{"num_hidden_layers": 8, "hidden_size": 224, "n_experts": 24, "experts_per_token": 2, "d_expert": 192, "d_shared_expert": 192, "hidden_act": "gelu", "moe_layers": [0, 1, 2, 3, 4, 5, 6, 7], "router_score": "softmax", "normalize_top_k": false, "routed_scale": 5.43, "balance_loss": 0.00244, "balance_bias": false, "init_std_router": 0.0232, "lr_router": 0.00105, "num_attention_heads": 4, "num_key_value_heads": 4, "head_dim": 64, "vocab_size": 2048, "norm": "layernorm", "norm_place": "pre", "norm_eps": 1e-06, "positions": "learned", "qk_norm": true, "attn_scale": 0.125, "tie_word_embeddings": true, "parallel_block": true, "init": "uniform", "init_std_qkv": 0.0273, "init_std_o": 0.0, "init_std_up": 0.0273, "init_std_down": 0.0, "optimizer": "soap_variant", "learning_rate": 0.00393, "beta1": 0.95, "beta2": 0.98, "weight_decay": 0.07, "lr_head": 0.00535, "warmup_steps": 50, "schedule": "wsd", "decay_fraction": 1.0, "decay_shape": "square", "final_lr_fraction": 0.1, "batch_tokens": 32768, "max_seq_len": 1024, "doc_mask": true, "train_tokens": 306000000, "max_steps": 9339, "dataset": "wikipedia_en"}
Below are experts of layer 2 (counted from 0) of a mixture-of-experts language model. Rows are named router (the router's row for the expert), up (a neuron's input weights, with its number), down (a neuron's output weights, with its number) and show model dimensions 0-111. Each number is 500 + 50 x the weight over its row's rms, rounded and kept within 0 to 999. Numbers have three digits each.
Before each expert's rows: "comes before" lists some tokens at least twice as common just after its tokens as in all text. This comes from a sample of Wikipedia text that the model never trained on. Tokens count by the router's weight.

# expert 4
comes before: " ", "---|---|---|---|", " 19", "-", " 3", " 1"
router:600517554436530505535448477491527494449479533492580529542550570466436437451457455519544514573532534461571544471509533582473465506490428451469476469494496570530437430453417552531516557431544442453552451427543435556494572446424436412580558466454656462557442455547548545479567467451438593537558432523529555483549474463446478454539518470427
up0:555587548531554518487496402504434561484481492391534528469462543472541524509557541586464467519506478420524514488471451463391447489439465472531477460609473506584470570544524542410468402531560488546441451373521467580471504556431457427482501479500491460513544454519488470500500475549502502631558483536497477491551540511458527513408381461439
down0:504520613488560519497498556488480370512501432564564561490479507506519527588476488373489536489466578511459508391500453493500424488598508462552546483467450589496514484422544494583470492574460493488497526566534440495512446462543441559428565505505483494507432550440538523457460443475504476413423490494420534517517510462529507463460536500574
up1:478422529588474485520473455555400576553590468556476573482379456489526464543514459529491452490616476484533470504393498506534489503544571506517541437438543545478357526532446653446514480451514472535530483492462430588556456625447502469521436593469479508513566505557463561481594492443500519560459538453486459479399493515484464600509421552522
down1:607428535557422484518574458575392511450435505451577483486380546533531499444559524474510467555489480444503579491461481488572444534419493467455509492485521445439484495561564535606471488532501475548527449390532476472504543582490482479593498559548527516513483458531461554529589596444507476507496469533526586522526409498470503412596455489475
up2:465569501484434497609563520577527509472495475529550416515520586496589474422515459531517512496394542531608477563533458514457566533443569612524542548513537532438483604473476509504444503482374516454504552535561540477504461526508504430512562489470500453432482485522615470456497531461521595665506511447473396418452550515495376482542517470458
down2:466535444526453493547553490467460474486502567451475574463476599519440494404449480497515604511554501479502481494517461452559499470530633472507579525517602501442365490589547479560537501453493442523570527522378465461508476463515513466557519524497471413420511533467502505450483500512530456441413463382434533521572537372470458504442605588571
up3:538521496458538518593533543530615484572497426462540507456528382545552461524416506465470459567539559535462471420549522468539474521564446505488504487488501507484468584499497482511435394497530462510490533513481485516476523556516643472520576518471558529449525489447527403534517523533505555537546527525409461490487474466496462450423457527487
down3:545475441488491573493509526491450481469552460393458504545614542594595442471400505506528520575424476430437529533517444395606425545579508509483495473378509456490528506506477418513466435506598471386468539576463407514543414528521450470503540515548442494512558507539531426400579527458524546573507477507467539525483552465575520469490557488503
up4:583545538519429484568437541474609539526504411532486494468480475487484495518498616477453487511530469494501554468502567526464475493560426402470452398510520478591490462565487481511496467448382423541589535463551531585472546518451515487487516522517502435566543473471401409468401506522536551523437510489503442525467433575514466597398461479594
down4:538547582507423473573466481496492584492426500599523557532476520525463603427428513482502458529426543471427539503458466477464449395520507457466564465496518531557430452438552481512454534536414503560459560465480441503543495490502463432460487514485523495533536430544456525493499456549547513450495465450476470498522581544578420468536528534597
up5:524538484486576443540504535483573508545448390517528437502449588484469500560475570460524429563454524571522560562442438483431460509565489497535487503516563517509561563521517464613493546523471513578552469429508562594494504566521521488560458543606474483495485472521449542446418628435510426479460491393458397446517527505478486537436513432513
down5:476529520449527489454511509511550439521454521524614425435542500549581576533413442506499523399460524464470492501593517520576479477560449599441495400495498464544596499509548494512445530518489648493499466501475464512518547586547637492485504500530574474516481490513507566459488463459482592533522504479530396578469584565595499559460531507562
up6:488467503479563559518527489518497527494501463488468498488464463531537497495480489480516402530474534480451430500514523516504521539497564582505482409521522613436411573563529436560471492473391596551488480530530482570569503524418566480488442517536599526564538489498450445465570441446520497487535476450443462577453484568422452430416550463467
down6:483516517541496486500482533519461456466470586513516505420410533426461464508448500598453553535454440562468519549497452532472456543527495459473471408491548426571450552483483522525554499537537432522486475562470490506592463508508491495527545496497595524578541554490586520515496409472596449423483424458431435573506501518449556457475530465430
up7:506430501480496561537549457509502566464558403548494565515527364520402479462490518472511473435452448512513460457530421503503506537427444558456431597551453543547581471470412469553442547487460431506524475497512526471570503543548476489506366441418547475462530463467444431576541495435536485538501524527494536467476561535419510521600501588529
down7:438507451519444495468573466435500529460451515422489514464562513556445549497531576534627548463461413526512534481454510468527500488527480496506446503444500424455417527521573508467514578534490462562564482546511576536416513396571496419607510484417548483515605543457398459466512496613508558480516556471505523423529518446460473472499503439478
up8:550498422559468422513454543538495579518453512443580468440386519561561454522401556604363463454537432484470570513552559492582528559412533362470482508412549564495472561448425487492490443489401521515541578493467434531457494564526529480512522500465472519543483493476474519557581491477589498509547506476547460581384477546516483447499470487500
down8:445568453398373600466539529577541509528462590554481529463505477542539570495497544479493532423411366566509518495503503462565547464471442586475560552475554492543525505535563466451554421570520559448445483513501453545464495520614527465520530490544490471446537489528458490485473519480449497490593391494503525541458444520456544467466542530553
up9:437401557475436477494371496495471537556437476451545459534413507518449508571385587444579520479518531562493413616550508388502479383490456510472533523495481549440476536612457531425582550433518556487487427554511555498547448519568502471444534504518528476510524468427562469512566474472532452446468495501515486514587497411518474536411549518535
down9:431460497461425552486526492377445497607461523549545540489495594496551485493521530449487519529530436488517435454533526568541574548439520509515464481486466457422434488540482534564572410456536523517523332516477466458539518524475467548450491447503444427514570489488506446540566571534520507471468519504495567477554514458478488482543481493422
up10:539476486537559588575474469466520501508415401558533531422602581594419463490493479476417493492470433502437645568443485477433467519539465463502527504420485525506521477514431515504556553489526572491531561443524494503536545494507566445533590555470564490479549475529472536428469586461456470564501450493467489467567442514547542503497449570462
down10:428410441557488589490550470474548504460515472564531464521464485469466591481418474498457399466566493537437482522585489494545430535539518513531484517476451492523414469516472436528478500487390471459509498546604505491497584443555577589447508449540488462483487545527450425440563552554489515504529385565472527543565477476451449523497486551443
up11:554466525482529568537494457517488530438465405536456497486539474444515535436553497544536487493420496549576454555455460564445495571505525584474411464558540494550483543477394516493449527477542503527527478527466525552586500517472539460554469491535526453498647518458410500502468501508583532613532456440449495418537469411594441550510535559533
down11:476449463523508546525530479551472508516567381491461447512579472518493436422497496604455376477545512457430543516522487522425503536574444407566454479451519510503467576519393490526434452504491531504419466477456579484538390521469455417567556540560560518572546397489442495459502540525579573466466468589460414630515516533570499498438458469504
up12:519630541541506590597523495558538477544468506450477419480488489464534562471536441500458533360408502604606441525544463455461589558432536518455485433521572472565496522562536472542466557507469441630500559437573485443527485479459497526556501472512478578401514436539496540468516519449456531480545486497473489500539464483539490487490552507450
down12:500494470521455520460573527491489471457445508445531466496472470374469511539501522480522548550486456432432403464419516472520501482525568485411614463485504462447576448449498535575459484537543427495470465528505559484509473589482567471399468522446484538492596495524528503492472513562559474615538502436480638543406480534541476516438413563396
up13:594482487594534482500527510477424479479530477458503521460553520483541441484495554460511565561422436521499433571491394502470539531475435505533484586518589565476467463501409437466519488466462471549568490588545479539568442512482531477553450476467590514462541560479453497548596542453444569448461501472431530453518552442549527515511551539515
down13:438580500476492566475499425507475486483527594512502523532471440520476537556483625505503498525457520536539431591494500469507539483473450463578583542465464429570512449526494525406411483548480511449526529534540489431538468493467423460460447515462417491449440490580461469583431459540447522423437527471517480515485573436563429658380514482541
up14:498531466521446557513482477496455596500440571474542506523498556503535488529475547524545416473420445540512429560551540569607572566493605506488405444571440485494537625523500530482538536483443414472401560533434521507487480576500542461409599465503473490533515563429475438450572523445658566496482419455479451495511505539553425454399495489458
down14:577515570527496542519495562513553498449572607515521477431414531500528456422513433627555539485432509572484450561507451544504570476486579439436442516418498492501381551552517549453526524547569440456476540395471480491443505461549574406556532571581472468486491543504456429540587375455557447436512461431518511512598515446479515516548402492421
up15:552555596489485514516506536490531453515598471495512509452508467530405509522532492522468515539472545574571495428456473564528511622612546478443564583550424534442468502633533507520401477531374467516468594520571434504530513520516553463399504545559517522557490493454533448541511542477579585491504524512457540461507579512549392410473442529487
down15:422495481484526529402567473523486387496471467544547543543520481503574457424549551463415573460534513513464527520584506449514433441515493481473441384490518564488396469509390548523482515422523516536412442567535510541525487462439453472551518554447499485551600561533504508437562522464496512522599395537533473425419510563510537508570491484411
up16:547480512591568591537590376549464542536559486446533523439477465439579492523478434501486483509508440515568541496466454401517483492448538493507491428485438591502527636566448483556540505520513500507507395530481575529554522549512441421491482460419484538421510529508460450487432519453500529471424440635475573577495397559631390459547510461556
down16:431467558450516579511525443496544530492484486546422449506526535491534488591527477590416527516427477561550501523508492507481479495504457500435506407408581549389502476553526506457508566533485550443568439468482521399495487519550430539487503462417450578532509529493550500455476468488449513430332478611492544423499452467493491540519469430513
up17:568488544518578504517571440506574539478532460416540515419467602508475524550517479538515414533535528521441561558430493498491504496480560481476423480524481466520445421483599467600488518539579486456497537415530542469444564556429472482564502480423551549544531522487423567480523552442496479554615542437495379465465556433488473554420546557468
down17:469483576501365444501488554478459475503482466626439470530512424483572586467553436453531602449545427424532571507465506535433538511405516508544433486489507548471497480407562528515584573391463444487570421462520422508552467480488484549553507466500499540449468491484497482552485515553486496469385474489504563436496449466472462479414499511466
up18:546481503539448540511500414524599521509535502576482534515554542480493531545503516539452491419530497587451503572516399434416509492505510540432500454437572529598535478529502483552369459420537385511446461501491455535474475534499562528503578445530576469481478526382396506528556490445456442515458526545402531409540434458488502529489471499491
down18:568500418601487456470496521483490491464528553484513521460518398516441456454400524530519543538532479443482508439414523558570436492483459425538429548472572576476497484500422561482495554573489516526511456516440435535542514533517523492554491550473552443524604445517601491596541588539410539557490509469505379522540481488430404556549422487516

# expert 23
comes before: "\n", "See", "P", "C", "History", "D"
router:493464485481491489530469527496523414516418566553486567519556501550494484442450454524561557432556553438448543450553537566549521444544400460538432467417461470441461451467562551570512558558561450447517480400538437579473557441499451567596583541423457507577433510560537572420444441458433493443518515514548540499533496449451476457569542457466
up0:534562435473537492453480502510553478518541442466498610504478447573590482528554454462595485495505492497531489516495534462519463497426450489550459395574336504505472608520485552520527514615504609480564553465468481550555519494465583509614504456445510561472370470485516522556369544591518420531502412517504496524566556547519484517559532446481
down0:548559452456426586545517470576481449496450486514496528535508486471567547499493528399532469482462457571525484508582631479509462466479497540580472574430450501454477531530494485540481503519558513528505424467455477559508609549530510432523514496478529404480490524554535541536492479528443417552468441551470470515581530421518512525547360464545
up1:476418497580590533505400551466592423468472519477508522545436544488547500495497442543403491431442453600501403590483466543481523572481437504448458561403554509519521500526455514572473546464543468495438503478476391515508492542520504565598536458535435551519483565514457531520521473528456490563507501496475505439549541447500563474451433501455
down1:462597476536523561552555602543508475473489498514509481477547575463510519475473520483514466565520549462405522531412560542565526454523524491500513505545464497629519472432514528545569483511465548516494533435490584405507423472561592488388622526539509549518522516506638421481351494545512564479575513421486479491533490479587485552503486466440
up2:419425483531520512455521373456467551474523453520501550575510442516552435515520585522479499501496410522479498570517512569450523525537526414531518557422539555545489506451517601558510453499486493390512523582412511476490548554428435416436551476548495558513528461428449461455454664505576441472446494484439506514495478572431443467490532499540
down2:460587338485583488478586501537486569595405400435561534572589595479548422504509470579490593462509548511497383566441513608482528527515526587510453456571434540528522465471410518549457583504565537532549532502435547536488498479574492484503428498558415638480467505504622518530461533540528545597415598512517584526519469552527540480521517492493
up3:506545519535472502498463465513515483514567550442487507501506530475529544583404422510554500378531489522503470500542514472442532551423537492515533569467475446535526584506501456507462485512494578600533492438535529521533459499452534480431551430550478469498522472486543406540480456467555441428505466533514446490558487540593476536473561621587
down3:482444514524591502529507486474441451486463442553410490513520506443575495545423550506530509454536494487472412538507410498554407472452509444559550502564509570470481517516435564491416535502543510535549504470480496505460511506465510422480483466438591456424565528517475530460579509486524452454479445521506526492461586558459503458550560449414
up4:462547524536461520542520487464447433507538472459603498400406494541488475429594572462415456540448579529402408535474477564464464517628494547524465538493510501479547648521503509546489524463449631446458478483468436547475511594512528485527410463598434443610485460542499500485576444492550535595423531546457449506519457517507557481540551441410
down4:485546480561508406513550551548462484440550425531591498466498404501436525323645496464560501472511473547453449543464445499521523507434534519531455472505546499488587542405439445477490412577427514453473582557534559484520463477497408526480456493549496426409523498429490497461485567582543483451486443513450473454538498435602485428455467428392
up5:479502472511501537473558502500552589570554551540489496442482491459542481454488444434488538519354572533485501525472544505515504555581471519544582488507580510496493590501499636459578483529580566579506617476476539483480546525457557533533475549513443499584581432430502552553521483498537574462444466494380386620552508499491429419522370489531
down5:464514484588539495516405464516472489509538584521560466545463550447490455441431484642514559427433535417468532474450542532455467517600562595520470492464547483489491466464594525503457392453425523586527515503511522559446502575410518497497412591523400495413503529427495413538536524460467531537457446520455507535513451527515425540497498437496
up6:450546463547464538472506551484483513409597462501446597455368466554541519560504554545497517500506570598556564507577487533488548511477480503432477416489484552448555493565440536496534420402516561528470572475551397568519502500473456485422454479575441480452515414520533612550600458572577480505395414623456442492449486559604465434496531484467
down6:555562446531549518515540520570564508530569515587551537520529504495444452490530443610451560434569539435533397500507489509558550578506547476483457522529464520382492493502518517489530516604515478520544431595499499515558485459453479443461474407452538465573508446504483475560479520385476437540489486521596545532449508519493579549503463512497
up7:478447424571493477495488513509501557490493524488423545488429490506505478500481475517617485484447515502479494461443441529591419540437510472478507512444426378443448495583574472492498488446414498564392444539492533502497509562542589488530506532441512507598515462396527476567487471532507477416501511498408493528458446545599508429483561497596
down7:459523477477498484628498523535466543627525582547519433490416551480596473525481497507515579521490486513540492436454566527498545395533535567473512554601457495448543563422573560483597555461445477378478549562528531452540501534547462512521467475477451491513580498547486565475545475491538471481398528528431606530514452517556524451400477429433
up8:447545556513523521537584525505507550540483547504523515401437517462660458497484521555414493447493467509522566565510502386543502573514567445457462549478446392502468528460547552454540454480507548451516458547484547622474560509505518509556483622432475566520449601544433517510489522519499433466447460362509369476566430463432485521441411472582
down8:432447406444423546530522491604451520513506494470463510435352486454540488513446551425534475497540442454511385533499508399436489539419463494549531442565503543460513547435482569580478629484539555540503458481606500490493482481422391495457452533434550504455449455602522579589451523423531488493381559503563492513543474455423534451488498539501
up9:546518483436547488542485450435484485485533476561438434499424507543524532578459530506548478552521469488577409437435512486482446448456517517481616433536459434558453520556420518544367454518468544521507544483611533464414501536607500561550495499525494522498572498409537492524599487485531472529534525480477483454520473603551495444583406565551
down9:571533480516484509450472450551524530469577447605619467453460549489491535494531540462523447530589485606444536486500497578522511560566569434386445506563468542519538515489502397541443490508514518503552556546545553612389514450512461529514536475511460500571464522415457593478543582505427413508544491575420441542487503509470459496483421488518
up10:544548522521365474576496524502533470391496454544520493398487444564581564490554566434442487472530499552459530555488517568498424572568531526493462514458505470517485493495509452477435427454541502527486479401580507516444533561544575557537493533563517476628501370483534568429536549525570482440540523403466500527454636505449570483484469482428
down10:577599552465498480512423518403541557480480587506469482411427499437471497516502482539578440514408531484452483495531438527520481591493391486481538488476515473494500587509531558483518535466537474481466535505447533524461534503420535460461551506496435575541517441518455537544557491492477430465588600488455522492508532519569422514513484522536
up11:420413515506483595491477542486489504466484456474485546502452471530496511603435484498489514449478507552544589496541526567468499572509484446426451581519539456520458518583461479519488425509359561615459482495572466499466488515503626416435490464510475533530451528441546586526456509467552426458420497496383438461474483544566559469437541465499
down11:435464491434607567443558575441503550478470506577452613529519417454499561484451486495404472438536500567466438531391518492508513548484596544476504583478540520537434528526509481490464545383600515500464374542546462497499448511458562423462531408517499442556541539394516508484440566557517437409548516388568534527615473535415389470532527531530
up12:505619549489481506505509420492443418575550511504494527513406454514475478477546470500411501476500517590446503574526484471455439517524510516417503523439554485475509507512478371498484558445484444571539559475504485541482592545510480575493505495547498546567446423514544468474494414498550618547541513591426499497596523453540506576435561575497
down12:498553599473547539556512503471510390436459520548509515533414601530481561485515459504418521543542540481456489540571479527456550463521489498612493511497573605543508519475491540418519543525535519575501448468506467504518495479507461573499545434512501606600446572488440471519503508461520435567545531522600569454551487542469492470397496572499
up13:492457434495512554463481622547492497586455492563409589543451419506497503494488589581478504419583540420523502541546470474532545607479391499413434471550467508491589574568508445514447407458485583544510606497492586546454453526496563485394460606579481483544516542460461497496465522468502472448424504469538519508507515505465506369483438475506
down13:578566571507511462493550440476488443484539454425511493525490531608498541486535476501508523582494534494648519537460530561521491393489465470517521534489574489554561561489493639456539545514526506530520557549478474537442517454488488416506458397463584512494467447390526574492526486490501489527502500397560519500534476352497576469582422412543
up14:480478528442502521508514458562534454537458502463438370528467420530528390505453512575428549502482597539570496538414532460504455540547418524526558475539462458626541599541468460503557545558461591479517567535487468501468470571419550506605503533543461475530512550527510498573606488520522474398476516556535453585475477544539485553468481489465
down14:568395441480567498548504550594568429493471443554462449526458526415407460494503402409519511576473530524509478560413536467467500531577434591532562553482545374376558573541466444484548528561463592585506545593476521469451572536447480481480538567503499512541447520520545429522505493515525574497528466499531520527535524445417495481508459462531
up15:436457424504549500430505337463573544524559496380558559409490512479416485509499542394501493582521512566340512482488555471543546537511578501519471508594527485406563504559543568577606520531509604520393578499460546575473521498522507472461513494507535444461578508460646492500513572525507512484507441410482437615528532573568559470479556501434
down15:469521558465572432465577443555461545512536482509639543478481518369462425523425607434515481564416575505471440522479464452499429588552532472504505523486478587389465480494518431479496485469506550500522485503558476482544571533526509488375509562434526551504479562490452507454520399517410496538465605479532448571460581473438513510511582514537
up16:437470483491548497506530421509434467532548528557516456558426461432545508538404573542533479572429474500517469559527419470471486489474593536440542502532533461465468483534414554479547509382487436483490574483501484531399507533547456486542522452537484511541551515457524461550587477449579512489461498449482421574493508552381535468515532540384
down16:447479524541412472472467505447542563468492486469448522448497529483464591494527563514476561451520511560504428474526442479401525560454470503538496557586579475538399398429489561405512558442509486463523549510532441596502445432478449473525550493523390466545497499570520451529515495581554568475466466479473484451476510440414568507466497457414
up17:524443524556583510414474470457508579551505444632517515473452492495476445428542501479529486525543539669482511538504540566558472539535521466470602457496415512532466452505462580508487418512468481466477564494483468584484479585488525447467437439582412462525589465408450456431434498574458468524418510477473412533532453553558485524474504496481
down17:403534543493506503483546441516566503526543415595480531504493558527515525478573422527473454480582541506518517463574538477557454444532485519512581395431437517461498372483395493507471457511471563442362576464489522501461497442520548534547484516556523497453495484492532514471496508536464529472460467506454522527483474551540492527489544527572
up18:578453466524524568504549514517536485447508426482480506520542530561409512552470514445382584422523532615499481588539390531544439479591528499491492621522544494392419494584541555493538488551544524533458541482505483492590463411511573526477563471421482482450473464505477531513558513521538525559497497546528454453488494507483511480480553611405
down18:502536471404421461458571512482509508435430499534463474526427487476383486523512471448424489490517513516551452509440547431533384480518538459503518478487533543488450483503401533569428501448484425554550556540469487556638570542500478622555396480490497566475457489594483575535402523525539481508527539430527546538494517483536486447416579453480

# expert 16
comes before: "-", "\n", "|", "==", "The", "==="
router:440442530486475442531508481449492475447549546539465532556534523456435429471463447554567548512531520444500547440530603533420412507535424467544440446501470468443593450429509548552576548490567450454560433537547481511476579452574444563494515586430418484536414467542416589505389468464443506439510421507545518447565493457450510474554464477446
up0:577483476480454508459587499598528473472461599479514493407493464516478551559471498515510447590465509538568514583531477504412490600498610437540477533507523540529448563564474404557441456499544573581570498535540445546470499493488496494424536466430431433510464458521462519533482418414587433517571399385500563493506574392534444577559477567457
down0:546456473450469430553447481603494543457528444523383491522514540488469472458452421513517588554455469435475518521514515479503505556547499596464492440538406535512484431524543557450519599528491465536525492442521495442583509383459468474452466564528495488476468479624441364515491516466396508537468466567552475493432525561501451560414476467498
up1:518493501474515374496430489538511486513511512620641496458463522466557467536509493574539529463465483571460568522474498473481525428497593550535437543472554478616519523541426494510599482477544448508496512476457419522427458479507462465524590475477528390499480476471548515455467471496465476558415534458409488490565543516576398514375456519452
down1:511515610501481384524518566500498501439462430439539574525479457416443500503458402527503542454494550513485477544493507523461499487572521551493463500506491499560582565483433563487539591498544507408509535432510501503506424537502609433459418446517396536547435515462484484544419448529573434557454482522491539492520452521518496414479414420519
up2:581435478493442516502517522509483503437492450400518394470569481526507476511439475473444439491388534510579475589540485549438509563546427588495467451550496486545571553560498518545533470462491485470479474471601488530574440483471561538599510553513520488457453548354449480455505516469427517501497530467458438432429591480470469540427533492482
down2:492606516514526492424524506515553481525472486506485469481427509445503580546473475516472457502523498513572466516554517544492523560530383471485544527460470514516528586472538539537545512605503596518436564509524496491522528639440486488522596521425441460439581570479490507488487574478495435366522482510480482433456488506568569451463451426481
up3:534504521617466413500534511422474585523512489473483503373437527504609485541515511543467464558403463452569486440442571472503497542449582548493486505488511526515423568607422490473462487478534477493448520398482485516523514563510553514515537610531497525469554499511532560546520437537619602415427398563430509441393500521583459511514405527499
down3:577530375424502535420500510515465486491498487490572434534519442553546471475491442531459390545418406488540437574565502476470455466518550356507379509549462470535481567493534465576483501531497480541460533415485569508587569400595478485538487567548498422506525487488511526407517397568483504510453460471511448592498508501534513447520494611511
up4:505507454544473563584462469495509512552457505512551514399499408452615539492510455555552490435533506567495527458541560442452510469517600528528602463481570574486494493499522639496507500515424516540566480549572503427423473548413443432489552439468437492441456465487556514488381469542571553558431559464543479422428507479553523547460534509491
down4:572509492480498425516552486439493469496397539500429522500503532548524510391496576604541446561507478524447498466519516468474457459564493515543477433558505467522463466417451539557507586475569540460513559455463527493455512557489504529447475511482506514405544479457471422532587483454493605497585459545623446481446553410440447520473482565525
up5:520448450515462563584472514572528489502439436414550433510568554539445512456498390447476515466412456464487436567458456512411453478590553523585469473410469509394482503569608493483611582476457458510492532534589551544518516555558540443503530581516494529506569442522549581479496488555478538511451501486416478556514491523496591551486502509465
down5:493507590483525441498474427467482480515495488437432638421485473504564594508516523547517464459480530490513524396515536572478463552542471457576435514519488510532504501411536438424509425464536475500591500423456490529529592532490512470450506484469454544525476494454513518517475418444570561513524526574598388471445399438587550503508491455488
up6:490477402437466459479469520563395474460451441462395513511433383489436497510535589610569541411535442523447542468546522451556461613374569446584538427538491504559464533445550483536552498497569433573537484528506463477488429470515520532495508444557441467536476528574544514454389479502484537518421575392400515508401467529591457478436487532436
down6:618525486401564561478542411431541493515523490483411474486541445443495508467509459517439541490531516532507523491488458482568554464600484523529557477494455419537533461407466567521547443429456544467438536542456553457550513522502511410530466553594500479427414490512586593481599438437501457514431486492521470428525472520564474445450529466424
up7:499486485537461540519527506518453454541562517474501565511462499487592522631456503462405441558461544425559505547488441502478458571515459578467447518459572584547577549487487497534611471449465407436409456484583575517579490523429507420456477450409500531479397464464532462455499605466472545504458415508486491502507498501515397495480553496476
down7:478562552528433543483492482450499528477488529522539527512442510532584474461547555496467576480484549527509465445524526531596467578589470490461465436503566538545478542522536521482435525495456500481445538420516527553453474471556517496579459457480431577529528540330426524434357449477417393496504483538543639407548588429499471544577519500453
up8:547503462575589552541489556549537532622535421433529485462461457519585539456519517438494603517505468535542495597522504462477462606601493509601585514472509437496502565514515513498570534551468541456495543495531561551495481598589456417467494523489503504552535516463455431471466519500511420581513522523453455418488477450496504493471599542539
down8:479532436502638480527498603507510508522530526520524533427548602469534489528612479489398455519562560600543465492470547533483499492488448530494436505532407527525468480490494474558471534511435495521463533524545442475521453490532393483503430518480603531389463506401528512536454552573534528496548540456401476450531373496564557468471503566501
up9:532484483447433484572516547482527433602437495511513479476384573425506523600452496527523376508509463516594546572555528509549494568576497422476538525623468551495529496516563578522464453503487541539474492538553517533597533576410480422444437502447536483498448480376546501445578468578558452465489563483469440483471465430507500586500580455436
down9:481502562530449512548427537458434531501483514527539520536477552445557553505431500470484452509556548464504593488548531642523528511504558461488516566497472449530529564548445510554439547506418615557457451392529560436514502499472428441415451519511600501541459556520558519500486541600424501577531473507455542421476483504566566487569494563490
up10:457478558540575566429456565559450510516496484548580390552425436460526537527474414396476562521543463530523507473440485514510471579554439471494504395566628592456537546437531548494442511527508492504570549403462611453439519556428455468482493524506479514513513567451477483494582479580531573435479460480471459515468416473505489518454491386521
down10:549453417441483555448498548543407387501539500595465568499465537525476507472514502488434555515461509415515700528545442477481436510490444512475569498504566485477420550453463510442496452595546455500483485471461500471536459475516522529481556546471498476605505593628561420497632504474465519451544390480588509487459458497442511545580511549450
up11:490572450505417422436564520549523478525458527465460427492477641447515548558419438482393481615408585564488544554463436487454461393489565433506593496488473490524534539471525498489519520522517507458522505551471501455494510495516543558572555512474484486461448434462500555451388541498607476558471476497495500536479430482602488501591521554494
down11:510465468555493542549468481485463389479620597496409594481491523419514562382494507493491438423508567465508530458492541566525496529435530480483534560482564471449485516516482506451531484560392496517483499453397480414467467447589463560492403539534522448438559510587514431518439531485499546482514526502412522442557456389458439492543499521408
up12:582522410507476528500575499524455544483505443476564476491402463517575497458503565461464426540520444430561513546509560433511461547520425460442514522511449530559618516541435445511534516515454479434596487394483561474420492573549509512486557572429442416479554447500531439492527479536466475453452439377608470440415477494481522518489535594570
down12:522474501534494443435446536482499529454481507514457449545460480500523503553560507577395511469484579574403458491482533466489539466535464466512481519435475454501547475495458453475430512575575559534505487463442507491439633462490542527471440423538591539426546515583428450457439443518457439528536447510513433616469554613535514547524531466459
up13:519527562520546489473498515602437515439554531611512486357544427490460493440446512516540442535424502515447428511513423488467548575469526509463425449499433532444533480490435526486494471473417479499567451452523473457452501580522523505477425427530424487567482536499533446547472419418476487513533500507421481598542439497453577526477522536524
down13:524469388433523509580463478602479588513589494542495457403583457493571487464516451539515535514535491539507458526478555544528534448478535440496535494466510564463414422531436484516474507479507542621446478535549528473421493467528508443510469435555454489474558578537491545441452558464558480435547539438479440530607493459519489589488480525533
up14:461484532558492583509528422492500512417433527483481495447556618498495433473461483474466524475456584437525498611462483496493514523504526553475492431405493517473565497457434541480488507418550546569310550503517583554434565466567488469549508543467528577425541542493412508475463482548520562578520502484525389482465580558445549550459454501470
down14:612465497429485451558488413421535528455544521547502500537453545482500519603521490487500459560547428517491508434579517548477537528485503417448455465519510498490545596504491488519582530530540460390472546512579518538496526454486581623576459414452521423497473481569442462428573513574427551470505563583543490477508635497447487518516444495419
up15:501456553534514470489513474489445401536539473559502519454407465491460473482501479555555481417464496556459455601524521486436446580519494539385514433510538531556446452497412534582489547483549541544562527555446586534513513432527570446465487472488547483487423454395469537552449501459465503506498434489501435499515526531442516452457514487594
down15:461401481488440499545520466460485528521498500458435548465616516585566434414526525489528495549510460448548578394487483512607612459521404483474532549489466491483550475531552364491479487534540450387566392494450488542536423550496472555642511453520506508469520520487425524516569566564535452507468477453430615496520475444437387533566563527495
up16:531499492510460430448555603617538578468538501418574516478455503482436445515410488427527382504399524539594566542498476520511509527523502595588557536588458444453492518554541504473458509518580512484503502510553524480486460467592460555441419575458475492542482513564494429546595492534493525639397558495475534518526505476418538470496547518395
down16:567545560584460525502550530475521475442497552448463470519482477605539517478559484481515490579502488497536426430494622492527535511581544406505497546449437497609418453479464465535442549485439479530576439433465360491430471537555446501531450499460562431434413529498458604526540501522481488454499524495532459588548411559461524563570370497487
up17:541560510480509587554516457552577565539512437518455427471438483506586523461562539511508447499493509563514381456456488483485483426556576511519527471522507584484402562511475555533457437519484497579478509540522498544465456530515395441457541537513422595397474378491500459507482561448451482486432454425469483505488528531488465529477428503473
down17:548541553500480532455527549601602439451609473454455432435467584564568513503478495504509449458485476404480612464526539495617437567453465485624526614465450460538462566502507407503576554533524573545432561489512466552476455525510461460442577472536432472536557516423549512515561479596527453468532550480528623467491563566420436423581475513486
up18:462429405480449516536544408518485568528476503463440559506418558520551458599469437626487507429480531521559472450528433519497558406515564469488390527547578480548531430486452435442519502522420392524500474567493593584473449533534509521491477465483548517441522506473587426559488546355473468444508537498490485428463525521494438496462459515524
down18:430409528533458506501546506434464466508571518439380568461430478539513501491457446479625540527495485511464434477600537511444637549518488567435521466572429503497482512566552473571551499559476493481505540583440556565432484501494480486572538486488425414552552525459542555475586516360535466420512536427467400529448481476386510511476537510458